Weights of a small mixture-of-experts language model, trained from scratch on English Wikipedia.
Training: a variant of Muon for the experts, 214M tokens.
Below are experts of layer 6 (counted from 0) of a mixture-of-experts language model. Rows are named gate (a neuron's input weights, with its number), up (a neuron's input weights, with its number) and show model dimensions 0-63. Each number is 500 + 40 x the weight over its row's rms, rounded and kept within 0 to 999. Numbers have three digits each.
Before each expert's rows: a language model's description of what the expert responds to. This comes from a sample of Wikipedia text that the model never trained on.

# expert 1
It responds to: Table cell numbers. Numbers, digits, semicolons and pipes inside statistics tables and semicolon-separated chart data, such as 5, 8.0, —;, ISBN 978.
gate2:493514467490455483523508527496382496440465488486444480442564574457493553541546501487492597459477449498473453515549532463521488527458438474491526438501473524496556541593501507428521488555465498
up2:525514540482551504420502463498431492497532517499500514530503537495509537448489519543490455479495465580475508526538547513497481513524410564464541465474473474534559473482576487488508490390513534
gate3:544441414474499484474504438482483476444489482593488521485514514547546524509524475526508518495556534493467490487576566491512537493459483560489522367503494449427535530434521505542477510513429450
up3:450478562512440577459474501484468433510576535484447590487461417425482519476489494456492497568495492537493447478534472520453491436448405489553557484502438469546438568541460499431468436511518487
gate4:522467499444466503474496447509533510486483512525530562499511621545450459510502514485539482404510522524499461465495518529519487511492542458497529520521491500485399479471570461439522495562529468
up4:506475548458475545450424517483507491568504494463553546543499542509464474479499598609537494479527516496419471502494500561539511527456473482452502535541524507428475491508564467420504486529491524
gate5:515538450521509454488500452491556582522525450555514511483479516465509436448505543483530588492484585528540531443527545537487493488528457549481533463515511447530536545454509496498520474526462509
up5:503579511500516519481583559542438461514463498498450376479469456515505543555480484509511471466489471507548527509499554482502578513476533482464492517492548591536459533472475503524436510490494523
gate6:512483490512548468454532433454489443502496458505447474514527479520530502469460450508536520468525537466484447491560528506547559484526515455439502464503498438485552536446521560495538433510519510
up6:500521495542491460478535513553458563464502504453477505498490519511576462418511606537597466522562504474483466445467499546525487490556469498525486462526532592473533551480472542507454489495471527
gate7:552531514511488502446454420534480448519451496506510510480554546499477482484462494579528485494477517525505514511572524463436512540455521466507524556592489526450531523497443471522514477431484481
up7:493430418451486461481488467499521491564480482559460538511524421501513468496517464513558411409569527537463445437490444530504542534521480409492566525512426507467518450529492545471534514459517519
gate8:489465489582502431521464488511479484535492410475533479496517443460474548474557553434606522467537521531439530424537476563527493465489535487533538421526482479529522443484452535511482477530458505
up8:495492454564465494496496493578487517554438424537469447521518490433517526494504552456467560506443561539550500555507487523419541526515474477519453455546532502508590485407526552467573490444510499
gate9:445440479501463526448457506512547449546476467446467575527478475487459482498495511513485506450550501541440455478526528453548515490500557408484536484547477556530477481495501561469466490526446544
up9:514553465529481499533453473501478555423522526511529469520509473458481484598422547579451552512526524451518504560416499520438471504537483572524497527467467466523444509488485498479526541492515484
gate10:497517453501469506476507476494570547448580524539475563424539465463537568473504485454553454478499520505511487471477538447507509470499529461498524489499485545520444530446515521427504437528476508
up10:488491443503490602466453454484551475487453485451509494488507528546517499538552514513516512436497496487481427456493456597422473530509524493546517517523477466503465499541476520440511500494519524
gate11:526499441502494500436496397487521482470473464451481504454479487471469589390488512503527525497508503517484487571500540481507436538513536473487455601511451509468462552484461518507459530528448472
up11:511547473485548522497554555573496474526510536425541529530508527504545520541496508481523524574540420485471484514457529497461565471491525516449459459518530523482497499517467505577524484443482584
gate12:510489595481479514512515464491530454511538478470494479485542534473496551445554596516486600496448457539454483531503440495514440543509534566495477474540509424546541512512504540562430487479531447
up12:514486566443553464488453403515521470555503568524547506552456518546528460467522450442454469508554461507462417523506497511524575499581510517546552439450502458492439537510514473462508442468487465
gate13:556522549542450538560461543393466488491557402530432466576474549461572467567526446486513490564455494501536496520463461479460414484529533491490516488435511508566515523479500506522519511450504508
up13:483461474548449531481488494465491533503453541536493534564579563481459480522506496510525485493535603532566528423513452520546438460544539503469508526498547428530484470450438559436524479490549463
gate14:581458519448479502517507494420579423508558467507557513414446533481454556466534513469520510449447518477446489532503555507561468508457509559416503514449473526548522499483534436471535516498477486
up14:455488432493572539450541510523514508548437517460459498472455450448556472512444504442446478512557463557520568521487456525498510409504581521545511521547462541550528529463564492495503490489530471
gate15:546494474490557492513494455529480489552489431474495528558468484516454501493448518562507478436520508495502480489451513567548521566517547497456466488577434544522508529423503472556505488530485495
up15:542499502517601579507486467470437496513553499474500518470500442453498479503488537530484472457541544477379447534534435510510542561443515561510420467553438461477524513453413526462469504483483462
gate16:564541506532452495569475484469558508401541535574514506444455504448547549505484588481470560489436463505454485522492420502490475564587541529439470502507474448545494517533488481471517522579525508
up16:486510501569513470472482568425464515465485521500443431506443459523487560515556468549499587552464386477511537469543508497505471514493472563578529465449510498487456559524454428491457474523488511
gate17:507484476502414509499512483460584502482512458553529534422518545494493505547518587449561573477462561512495544526558463545544514476548563473469528515488485536510477567462475494509506448504485434
up17:529488458498457486557457547608514429460459539485499439535463426417532517511457502455502499515522422551506531406517473586484504514537427499551528518454517512527470519496503543499507466477541541

# expert 45
It responds to: Sentence-start function words. Words beginning a sentence or clause, such as The, This, However, He, and the right after commas, plus sentence-ending periods.
gate0:565474492500472451498512514502526520472426478421520476504453469500454503509456465518420490467466473473537482446539528537546507487459455454468478530474491545519483539495556501571508543476496530
up0:501465464524494436488518547479561530474494443480503438513456488488473507488472495511451504499496446562503437539472488513558518525460471511475486519478452566489485555483508493500513537422507555
gate1:517471466535589487489544506554485513497439554544489570517481517489516506494477534531501442499482494473552462433412509540487463497529462570448579452527478493514507522507526543579506570454465448
up1:437525540543536469484542500534505496407434525422517505484480473570482497515577462531499447553553438551550494448460517438518461517537550536496502518473509424473552464469423491510567519543493459
gate2:499454457450538470566460465470554460493510459505502514532447458480476487478509402495514422485539482522421469460553522526459530519481466416517507533522518447555514497495525547482551466444513476
up2:541497530504525518446517517487492470448518477459446513526473484502498475541458507522520528458479459472515428462504488508595453464405535465518453440559547502511530572484528528517509544425437551
gate3:527535527461437493524587583521510437490529527472484546524446485460468518566540450522466568511473510419497522419503526409504491480522573530477483463542525502526568527527491476510475513461460492
up3:528483472551542503474479506471537552482410391476523485433595494495466454426487536551514477483505496573463438544558575546546455564491461473528578456521469468465504511542503507533473474540474450
gate4:568547471442512460503393563506485499521415478518425456454517519464467547483480441563550522420440491549512538425548508489507449485490563539492510457486497542541537522523483565477476546463437545
up4:554577520464527452539407579526514466481474493464504492480485498415472573552485452534514489448453470514520489476544483559479501478510563523499488428516539502503484476548475564435494528498506512
gate5:571527503573460493512476467558527489441477462527496508377540492496509494456543497445454524483534477544508457417544531516486496501545506489472500488456430523485554458543521470463489468570439509
up5:581498475475459452498443498611452484507507531540452555465477505520511480469490442483500476512443534484466526401524516563470475573579504526499435474506407551529484490481497463521492506570511499
gate6:545544558471512452481439507578530533454527501528596449546497509531526500515524522487497537548486480535482491474533460501499530485485466538483472451575441474508473521447415535536509518562436448
up6:502466518547542470497482457587477507473437450573527470530478495557549523433557543502579538521565539494484510456454443494482473530518531478590476516543460518555454546445452498497500472665469445
gate7:590466444452481469461461468468512590447408515510489534504519597517501542441466517504499528499478532424516488563480501491564520529510496529521403559500540470528497522503563507460505529462516436
up7:526557510511535452500455461478560532497498507455462461446543456465495515450572381488434537486540501536464505419535446532501499553482513484472556479528517423458530537482500492548494475477471500
gate8:527523493476532491420493576500418481522471532539570516461444511448474455463520410525446539483495474567513512446510449593493489485507511484503498493461460499565474488409490551504567497427493592
up8:507493453500522504485493584472498513452540567500507566481498584498467453432498481477473562527474440573502480534521367556506458439454558464539474476442502510503505496451515503500515485492547555
gate9:528469446487452491499507487501542537488499539471420487472568493398470529532578483455442527473507415491444497463506488487524546483548575461506498494471518492504592515472494567560531475469474540
up9:461516506508464550504509571510456490496532498527510511483455537574561511495507512526557518544443497499564546544497443374530540512489487556476500534485467515514485504458443451516489475537473439
gate10:484563491517482490505468522551481422526527537480477510524444418433650539473495513521506521465498528468472425470477469431497486498484447515446539464513473540528571553460466529506540542528534542
up10:527466460481563576501539510458517470468512502547447467523488541550452458411565504519512472590540493523522518506474438530509463477466574419530482507498571565549505543510565524529524513463481526
gate11:496511527426477487543450488491609520471489514578537477558524549523437485504492440499523518519454496493453480469531534526527497481483525542566501547496484461562485467483522467481495536462594488
up11:525522436518543485469535580475479538504504471489516497433421431527578511499546501463535480480498468450542490521488467468539500481474466494410432451494491539592481491485514521489522545536444515
gate12:447492540476416541472430416533484456486555508442520542521539564506405507451534487406564528488499425505499403464542528465472562486543558492543545546578483448452507491579505470527477541514497485
up12:455517437476443535440472495550556498543521507533457514492407540514419539432473527460610554448477464453506521533507421539468512548498501500503520517533455530511457414566543429480443527511515449
gate13:534587560461513456530477486553562480519502505512535487506505471440597525561516443518549572495462522556547470488529499441438473550504461496432473508527513534493498477522427462527522472515507415
up13:441489508476498512441520608519424526449602491506481479455534502511480491524548490404505494482483520439502526513422449471525501567515561527573421433520532475493533509538562544495480409497513533
gate14:518425483560448509567541565504494507475514434567505514478473423426451519558479472566489454555503467541507490484445459478522469497435468440549502575551534459611448492527561473523547495482467525
up14:487579501515585484448474493452435499565492543494453472492540560545561554479450471482529470496526604449481472516515536561503504543544478530431512415475509494410565526464455493476467530525453434
gate15:519514519507486418520463469511508513504499524517412478496514517442495486556524502486526486387386488533473468449565557394508457519516472533488506481528491498519486500480499516513551501600426507
up15:466530545489478551486538425460408478459512476524505485489517479545462509442488503491461493523577426546509438595472496519524540474521555445469521488531532436502580515459473549565490508545492483

# expert 49
It responds to: Pipes after numbers. Table pipes and semicolons right after numeric values, percentages or names in results, census and roster tables, such as 64.35% |.
gate1:482534480548480578489513510461469468373490494531435490518578450474451574469542463531457537573509451478409501496518456483460576514499491566452487519515502540531540460527505509517447593496488551
up1:574471453547449499461523472508535561479517517538508471533578464500482490509449522488529538509558546356482541486506500558487514546537487456525502495469500482440469445530441522534539511475481482
gate2:553481513501493512542503449455485483434439499480575493562521494522504524439543472567528507463489451437531504529480563503506496484492498476528499556567486493542498510455470474545531537452430534
up2:432494424499498509485486522578495493531533519497501506455481480488491506601414539430508472514495480481430503517526492502533492478549432527572514400524497526457518467581460498549543466561492385
gate3:534437535481493526482532460456496526458485586496503557499468498516489568523463505538521523531542441528497485497483501482533493538520479628531468503450560490495499500474497568457517550497492553
up3:529489574463477477471544552504493497482472539547431566499465508475435553463463504509506552563533543513486488434541528391508498518450483506513468592537507530480539500432495542474528498448467548
gate4:517515496509474559566540482516484429504550503510511537481546586446503483492535399435489460514458509515460507511565495451515539533500603497527523512537469521500456528554461497514443467494517495
up4:459491500487528601449442512454476489491612494477541549435568546524589426516562518424512462516486545451526517519530486411518527556527505503492455540548539458522481521521443481486492475465463488
gate5:516480531538433457509476503385492488512512522493521517481474537474499529439545530572528541527479424501537437518499565541523462487471478512541486557503568511549519533492530501496381516462465544
up5:478529487462559476503508496517484541471478501446471541501467432490443461516473424448402488483513600461471574532531511418490477510491506487458489481427496582447499430504518493500586512555500463
gate6:621463454508541538449491440503624535556467434516486499524575494505488539540509518518430505527554480474484509480493430576472442519446527443548484467523520465445506490503479481407508510499552424
up6:514509515563529492513442557464533555521444468556473497554508482498509496600489486522483565562629501471492480517476437563497489462521492458535519468530447419490506526488419560439555490452502512
gate7:489567483559510519509432477547513458451497512548535551510574473517511459488506492517452519493462496460464430459463529440526515593521493509446520393498539554446551486569456489482503498490531503
up7:480514481518470478459501539471477509432485466542548481521478461476518502502506521545438509508547571480459475480581507408507479456528489524511520481552428508448522481492453527494484474417508465
gate8:541502536480454538510528551536512435487539535559544488469559457402480576474510492500499526497480544432577475506482505459436521519496471514476518507504450548586404537519510479477528462500477532
up8:514448531474427524436434512448543448476535482518596540552523556463474485479406470527535526491506552514504448520474546520447517504488479452517427557523479448486470509472441501419492478518487503
gate9:535534518521468517444565420411486502488518465507501548492597547488572528477513475537482521469545505469491370508500439575501513562508503577523502478519591472495527499500517554499526529467465528
up9:508532474533484541501487481552477537528550438557472480510583563554532538498541518447595541470527573451491450516481425505517539515542471505554494464553519533501517497511460568540462450562452476
gate10:596471453520486517506501508491456522455508517504497605527430504536503560503509537474368500486484495522544497597503519458557477464521493418499488473481465485561504471476487403476509519531513448
up10:498402410581546513486559478548521468556402446507517522502545457524446490507463489491520512478486493452469489579454521502413436452426480392474537453492518536433497470485584486496509535533501528
gate11:553561436538551485515520475478467532418558487469497437464435504487545494452470505552471510536486485513544530466577511507517485523533559530489488548469441561526511524507448503548492479507534538
up11:423528500501412500489454507450512419487467489539520547429425559477507590521454516531538529486524422537457494479435579540481567514484496544469510493479558508493473487431516523487480546513554528
gate12:587558492478513503558549497471539465489438559557550530510511525475483516538481453462535508504509523481488516476501503561495539501525421477433554519445496485548501598441521479508440555565481424
up12:559557527536486464587543546421512518500459468505492455435526496470486543501461423499558492493500551442517478577444494529552555439548445481460535510484502481573555563497459537522471553508479537
gate13:527538440537487512524480480503563502508474504572565446527524528423579526484488478472518579470427531445509500528429555523427520538562590502544493472494529565433546546493445502463540475491519522
up13:453512515512429464513439542507591495556418497519551530549514466492512437543473465429491571464491504558471480481444480525491467447584462424535555508483487471459519559481510541443542553535507470
gate14:550557513539544463468536544517513550468501483445450479480547432446476430528480537499410504488556526474472470504556492487483440490525433543626520470556505535491504497510467460544475515461493438
up14:441497487463573484532503478504453509520512517478525534525461528575463520520482494504552517510448468463487591491465492524520546497405541474433517440435488472467518449453565471506555467535451495
gate15:472476468496507576483397549471465498497466533522506545541490516500481471450526537442515504528561536482546475459576500489477482567500471512470508484507531488461529520449414518446539488547527497
up15:508513474522447426523565492521546517497514470523519450493511399470524493567484413540500448471459499494498564521458528490487502457476445505490458461517507516532525456549578507522456482421479517
gate16:531410471510517483479550516508533438498515512498446552506563538413571482427544517557494522408483551470489467516482531490466537494472521436577479444533446419546506475391453512518556531523538499
up16:543520465468471512482471470436557504537537514530516520513512520578467531465486481526426470468480482477464488537509502481528504477478541551469480504455579470416431432522465450472502499491532483

# expert 35
It responds to: Table separators and headers. Pipe and semicolon separators and header words in sports or election tables, such as Votes, Result, %, and number words like three.
gate0:550546494536493537449444465507452503462602484524444483449563541546613584490557499495505460555447483520465443460566529451531536545475521556554490520527508471539496541496460582476532506486550495
up0:447501476519523441500559558514517541525437477467562531536515462501405458463415517564443568520547595489525507451477505559472407442511506425531500487541477523487529517440521472561512485505464538
gate1:524542463540506470508498444496508492433456485494570465501425513510489493533520549486503519525448518496499428552460486495542465454534460490538509499499454435504546515461428508566490535525497458
up1:486525542443526484564517503564494524532472499500477508564528492515525514411523461537471493489587515494488460443550423469512508589450496479547549492465530571516470492488541490449538494516523615
gate2:547498464431463512499516529537565428413452447544447437484559473483528488475449520518491578483463581496524473457518557524516507584474467586478570498416515550510502491477500458495513526484503592
up2:483507564515493560525505523509465527527515534402461497530448518523521578535548574549451445497517476521416493515477418467424543498521440402445553455572446444497469519486538474524543515518506484
gate3:607504547507519471492533551388519468493494508520472432474499500451520515500432469583467450464496461578518550549474469571503524566515509535465464477456489407481452574473452536474526502446493489
up3:533546561514458534580490484474494466468516522541474425497532457486419499482459517500561501535475515471519515492526390631467507447421456442516447512510515595538439553499490467529490443510413526
gate4:543485430514467509542524571529454432516451505484462449519514521495575541494420465426508485452476469451481503533484480452521526485470485425573553426490516457572522497511516544469489525449493528
up4:585531544524465460483529482509512492442492511549580466488458434477520519495445493531478517462561481446498461547561485593512494495563398537485558468465500493473485431519529567517451417490493514
gate5:501576438562514440539503507546525484425514410530483465464507497530509528490508515447565514521507480476481488476528523466527442563479570458514461530495475541534488557486411446533543448507537417
up5:489530504595496459561515509528545474493480487495475480486506508546468507478492514482499457502459479435549392473546469479424414572493526498465521567457533528487510482494475465525515449529527482
gate6:477483588505447501565501482396462472529431493545567444487481490506484526481473502533408446526493538473564478506504461452492411487530525530513513459502426471548579499500490545483520488477497496
up6:532516466542539544538511582499442448526504503460412587586505535489478409473491582484523428528447458509481529472511476535453553490522511487456596482521549494405515552458536510577529517574530534
gate7:506511412512498414452424442477558530530501511507438498434529445468517509470556502564517546508533453514551506528544476502508438513530525434506410462458490541454479512444443487612491498523560489
up7:448465544511552576534440516466423460493485474444520508549465556462548496466484450442593470473512489517469485434510504499495449424421513552456590496466487500490484493483539497472472457519468463
gate8:513475519469414480467404547524485463463528447511508456500506581508513460504560498508540482525514550568392543538500452528449506541503487489514470499522520477521506543448529456538464469474490494
up8:487518452413497446496472456451533505473512520503488482590548464529544480538528466452482490499543456449447511524526468455499436559511443467492511440520539538499563448463514447509429510456510526
gate9:604481483466496533484444477504505545563524449538509509470490488524464527514468567595454567501514432465428471501471563458425529491454472454511546490501467541525535505498480515569538577436516502
up9:459461457516519489505551568493464549489471472592497512539550423514530509492427519596462562500476447519471507442514458513472510435464489501468506507435486464525526430461476566443475512544558453
gate10:507478440504423511497553483420576506474432524510515477461453476491525498511481456470485546495520538524585524448434467515509456493469450499465465480487511454576508477442465520488507593534545511
up10:506502493571542534549484439464471536549437495494506533490495527519467515421476510521477528554521507491497481454464461501489480473470418511483473478440498461560558496498542496520474511499535529
gate11:465475503508489505426484450446515501548487498488488462480566474501495520464447580532514524551520445513460472462498507434440499577541525549493524472468533467480587533527512446478534541487504480
up11:480489515500425475491552596564525495411413557552520473475479472535517544534467450498470581460512525458461460494550438535493459442500483503528501490514491526541495506477493499456502555568539495
gate12:434417481489461530496510431473553538517440489530497518495504488507461375416512442527476515472511523440548476476554457522484521526481561501475498476493448572522505437442516544500548515605574508
up12:489465521541428518488536523479497472490466492518492569507517551510476547470506529475467508587488470548417516459507501444444483536523451522461456560492519473552525556552605431470493457436490461
gate13:527490538482576420526532511454541545507515500434587501507515545480585502501591469542470511453514527512516427490469480523503540522451520477495479512540461451557458516488452523511455521561533529
up13:565488580477540433549529495492550473499549593460540531513514540495539490552578487555497521486478449479566492479490474545551499470426503478474477472545519467517541426533509450485549491555506507
gate14:502499355527487427440502433442584466464462453530428454468472517470482533516467551496525506487555433508547561544466541487444420576419515509495479529544461535521508485474492499419488573517517489
up14:456473488529567393523536523489517537514464469567491463501450485498515499469542501451546529480495493551579487566442544496581387536465446481491548508460478492558574444483509598489421520499596493
gate15:553429507461501518430470468458530490501588454486460468480507489524491488454525550439529520562502427505424476508567517515487544516518539473554481500568522429489562525512487459465486531528521503
up15:433523592520516546499533490544457515531499550452559511534525477567454517454513487493444449532494496517476545559537415515486477495552521542483522509532472492456513505553492541584498458508426530

# expert 5
It responds to: Adverbs and closing parentheses. Adverbs after a subject or verb, like also, usually, still, eventually, plus closing parentheses and brackets after dates or citations.
gate0:509531565530528438515458548467538553350527475461424500480488476441504514523531539537469500453551498526490489501491447496527467482467527536564530448473543409492530497466545515520517515500529490
up0:534518470596479555544481523530494482500523500507480484569551456476518560522482483507545469468554615543517547484567459434571454514475567458523404457428517528528546544495518524449468481498498505
gate1:498503458519455456482572496509540522403491461558461413533504526558556422448458479486542515424545507510497527549497481499511517424509572562535501473472549504541539502508469469459417487550442434
up1:459460523530477509431541475561456486519516493554498576490563582515443489544551535504453501535500473506488473496527539564430462517510392434472445472464463441549443475504531524490536486478487518
gate2:558469583564542524562452551439518556492487474525503459547553499566475455520480562500496533437488543579472472481493515495509512519537498496540438474463540512532547550499554450425527500474515475
up2:504505574505564490531535487475494418450527518528477521496528492493489568521458516517560502474432496454501475501538439436538472479485353529507548451509545482537501450461492514532494533504441444
gate3:590532525537540528463570525465481488531544532535487442493559513460511529486392508466558490471503514475435516502508445474542460554479491537490483457509529507521496544526464477432477490416511524
up3:512506535381586444489499539433485512397495511555522492408456487463493530484421520560503482494533494465485515472457510553534544501521495531525557527597539426518481466479510480556496514516521483
gate4:525482486532460599530508531531479384412423485544493442506530521511554447458431513483475517459524470518526516490508444530465509503529522480431523582459400469549509484458525483446572517509496457
up4:463516456491432559499506455486518469470513487469471454529487502541495449441484492579517489412438514532563460432567461483491537552471506474475440457473439524511525493437543532414516499528473534
gate5:508480520529512470432532501450482453598477476483465525521421505517527538512569476502453517464456436400525532513510558483473518518492496507484477491451494528463522502534496560499514473420489548
up5:495492437527516509552548507475433556494471434532554486532470521499493495479502451445414541482490476473462506467467565481439455467430485487461533538478461506528507490501519487493541504473517447
gate6:577454523517491520472510482464483416489469485530478496460482415456478555521529525551514567442520476509466455553545565467567545554542584532514512470452567534458488564480520545479465479452493505
up6:445487467586497612523555484556490507550431463496554508550550537520510484554506519505520570480465522536547536481500526503493505463506506485463461565436494511477473502573440444516427501524529442
gate7:523522469486493538463511511441520447484520527448439496552525521490500507459436545433501534465485567560476456473567464515570470486514542511496487483453561489529609514433515496485478507480502519
up7:526468459507510503486507488494512464531504517486491502514532520489512498529446536450498520514388587524452466440546448484554479482515551481544424500439589510532574502460491493485460509526558532
gate8:528523473385463521473521510504470522481478457511462484485599489502458457543514525484472578534501472490457483521467489455491514593543578565500427480567491494466501450446507505509466517474531503
up8:525498526461524505552524561487526447516469538532511469489536503434503572496493488470561563533506486472478549443486458486501489577548507554453517462451474459520499513477592513493469401419544458
gate9:518484596550514510505550465465488471409532425453413503502484486498484498560429494447552552459472458534577547458557466511540490541512454503485465519514470540539522534469523535505415546546474561
up9:499462587588523546510500489469464482436609441495509512466466498501520519527462489465459557545487471511519475492565489590490494531504412537466511482527503560553540479451489505450471527568502514
gate10:560537495487455505459435483442561503543476565558505486475491512561498428513525524521481552526504488481538453460459579475471506549477557479540460535587454484448502520496454482556576525443472499
up10:481498472531458544503485478550494499451476487540420465521485514509553555547499483476479418473475499546512486454502488465598493519515541509546486529477459501427501485542507472542534495481452516
gate11:497532483526463460456544587482535530456492501464473529516530537396519492559485546524397501543482536439483440535462502466464445505443467562561554513499513515406542527477493451494473529515537497
up11:450427498492467447595471503547442491471472442560586500502487495490483471517502510437477583494502423483514522528455444517511575484571551477461548484516514505545494558468506515496553464499467515
gate12:558427477503537495490532531444505460482516419510492476509517426477505511425429535529512552484496486491512558514460487544464540467469511432490507444548465435471495503490512568520540477486542583
up12:511508564421466387424504550480482494492516484492525533530412549485479602490513543518513483485483514486558516523443499518583523471455486522540480478512556468447541511453475531509462468460514466
gate13:456461522487459589465463543501574402415449502556443538497492525489441450537526549502508492457572455555540515505499543477513471532542581509555514491561463464529504485450497479558497516500436506
up13:475466485381483475490508483502447545397448467516553501491459576503445454476490485445513483436508531524542478465517513513469474485480499564547493524510546472552459459477543516509512544456482524
gate14:561562501422484435458523564408535483508444502517469510542510501458511564482488460454493476559505502518488494470556497463505509544492514534577422443528465471491516492459497514525536540475502455
up14:481433542530536494585487502510446465507507523484539559456434516440481474401499494538493483491483481502470568508434452549485494435486481419536552489503515472520511437450600482509489470593471465
gate15:516477481557473496540565517461505390516512458546529519529531483550482537535518496500486515475544432533489507517499484540479495557539542428455480445466437480565503534499535482430480427519479443
up15:511469479473460537502414472565498501535441539504470476520472479515501447529530464419449546515456587471522530490523522547525448470527520560473564460480359501485465523480494455476515481549473611

# expert 29
It responds to: Articles and career verbs. The and a opening appositives or sentences in biographies, as in Kosygin, the Premier, plus verbs like became, joined, attended, graduated.
gate0:531454551487524528474469448540589512425496474523503540530503482511474489517565424498487500473471521458492493481509458509491497547463442385565514448508481415523519544478478505526497468477443435
up0:477433474520460552507495445507534508487531416520464517492469532484475452523524503483498470414497515516525548466524538514510438472494499421516465508499530482523503460536552486536563454509481485
gate1:537436530476547514475537470517537530487408495525470533469500505509505429527515512563535481575526505592427583489420479552507498475491527504486447506514503443461477476490486525514455484490565496
up1:516437469493505527516558545524520511473487549475469408421525513564438508523454484507520473512524561553579530486507552534496492481542506530570487463483581560464512481565474422460489444449514514
gate2:545501448574453460562553470492508533450590547533503513479546566528549516604473534551485499479516497469525503528534535504446536508497494548553525531508526462477525483461533505424411560424513508
up2:605514485477493501543548452480456441493507486533558505478516516483538556511524506524455522496483556554447507477550474436470492468465559527484464471588524505450531508513521554391482535439469508
gate3:538514461516453435490470437444491454441484478499459512526448509494519523459531488482466511535470522487528482403496496421484496541501505557461484546537504423516531517451551449481495571493461529
up3:528577565488560434525524473459515455421470488487473540403484530492489532491481434483446545523498515473482479446526529439468455496539449527439477496527516443529523476494499500534550505485484503
gate4:492445469524511476500470456517501551463408453479422470477533539433496459432538443511443477477543449583508534502628525477493459505525479553490490489460457539465520495474451511552516493522534504
up4:505405465459497554525495495527439448482446490511502537462527545480483501414559499437518481417508543482545558541522574438500526496514482476447454463509439481481465526383611469438524424507543495
gate5:459507531509478438484500489482487479491548441505468594548524442367538473479435510509487510459506509483462566529462536497502500469528459507458488479454476573521611563513494534481514499458526500
up5:477523530493450501576496484531537501516517615482493477430446581565453477526505492481528481454439521482566468469493451556543435525473542547574486530525455447495402441555565517554476454552522518
gate6:575527559562417505542491438527459464442532467482451487444440506505577534489413484449464481488460495475497442477440488553525475543502557547484553485527507466568524407472518487531468590496443498
up6:566506504558513496544483492501477510516499469457531484429555477497550527462501482485471509503479543471474409469535543527482446572465413491533537500545434557543493498536439458484453470497456457
gate7:520438486526504407523477525483520459526542454469489511503466435513545563462471492522450514548460499535462545502545475485553462481479543479542498517486497532513557574453531474451545472434456473
up7:539546510445474593488481535528519494465494527492461527440511477426501426509535504443474468470455504543474446531435547473517516541508594506480497456573477484473423470518477444588545554565423548
gate8:518530437448521555408491532509423500451530496487405534513531497572577536544504495469565431485543547469467480450497507523466552499520505455539507462501512488512544458519488569551531436523510445
up8:466480540491466476438482460491417413486544457489497469589547497526558580525461513511501476431493523462481499456469530476504580412456453522497534506487517470448584503470515552549454514516479430
gate9:494467476490523462557507479445580496513410469488456530530490465477550517521534500495488520425494527498517498476479469442552461520519523470461528510464474483413535507477506549494488471529541537
up9:566473430526541468441511541480563517505467499485552489501490437471473481473542493503566526483465537528530534424435529455470554579490481472526491548516436541436492456434515526449485550523525510
gate10:576484475490547529578539467528552512505475482411552474392488513478456467511525487530506513497540458485517509446518500478500493466560491463484556453470484504532464530492541482533465501438518459
up10:453485555447469468455473489510506541497530512556551544552476509522601548502490462496557521501502524482609426474500493499484461498461448526531489490520483503451542497523493523497511481536487477
gate11:503452514515499500524567531487535518504500486594569463530567470502509433477455483518518444505565475500464547443529500563447471507487456462483499462479489456510560582491482549434522518453487453
up11:467580510490468473530483456497564463510524524460477537449493523531540539511555493492482561522423538463494427586423518473561527437528490520467480558468506506514430487524484479594442524478478530
gate12:479480453487468570532528490463509482415489499485513506511520523506476525449496425470466492527506490477471521409541489462501505434525449496457500548477518498507589441514547576574563527489533455
up12:521527465516526493561460539478475472462460497501549541525502546478520530486490538479463597511494535526582504479493573443527504469555526527413465551545475484480452512497454490457526524473587518
gate13:615512428464494462434475526524535493478498558516447502549449459436553546537424469504475480484425482496456416465425554508553521544511505517499491435507472446464463517510481511568469475500498473
up13:432538552485424553544508481579484519526485532512562495436483520487499499529471476467540426494496530560587495422417524492431507524550506483482547524446490489467503570517488557500477489603497489
gate14:497540499441494468481546489499449478463530591591425537552417511507474528528481473522505561535487476447532468430508463464510481555520485551530472447520474464507520472514495503590509528463477446
up14:467481487533565534484477514406565457499527440420526490565548483497556543543449568516466463508483507474461556583445572491539553478450487457474458546464520513485476534421463500417453426525523548
gate15:483477513503444431496529512477498519512482479448491577501442503479469552558529462490456512450486484473573601509493461486498459518540550541533533511487513488494542567495428494467482503508435531
up15:506517496490542567489485506502480461494528442522551469520589439507553507486462553547578568567512424501440461538506510521540560442452402472468496509519558489551468482529537521476536485501544504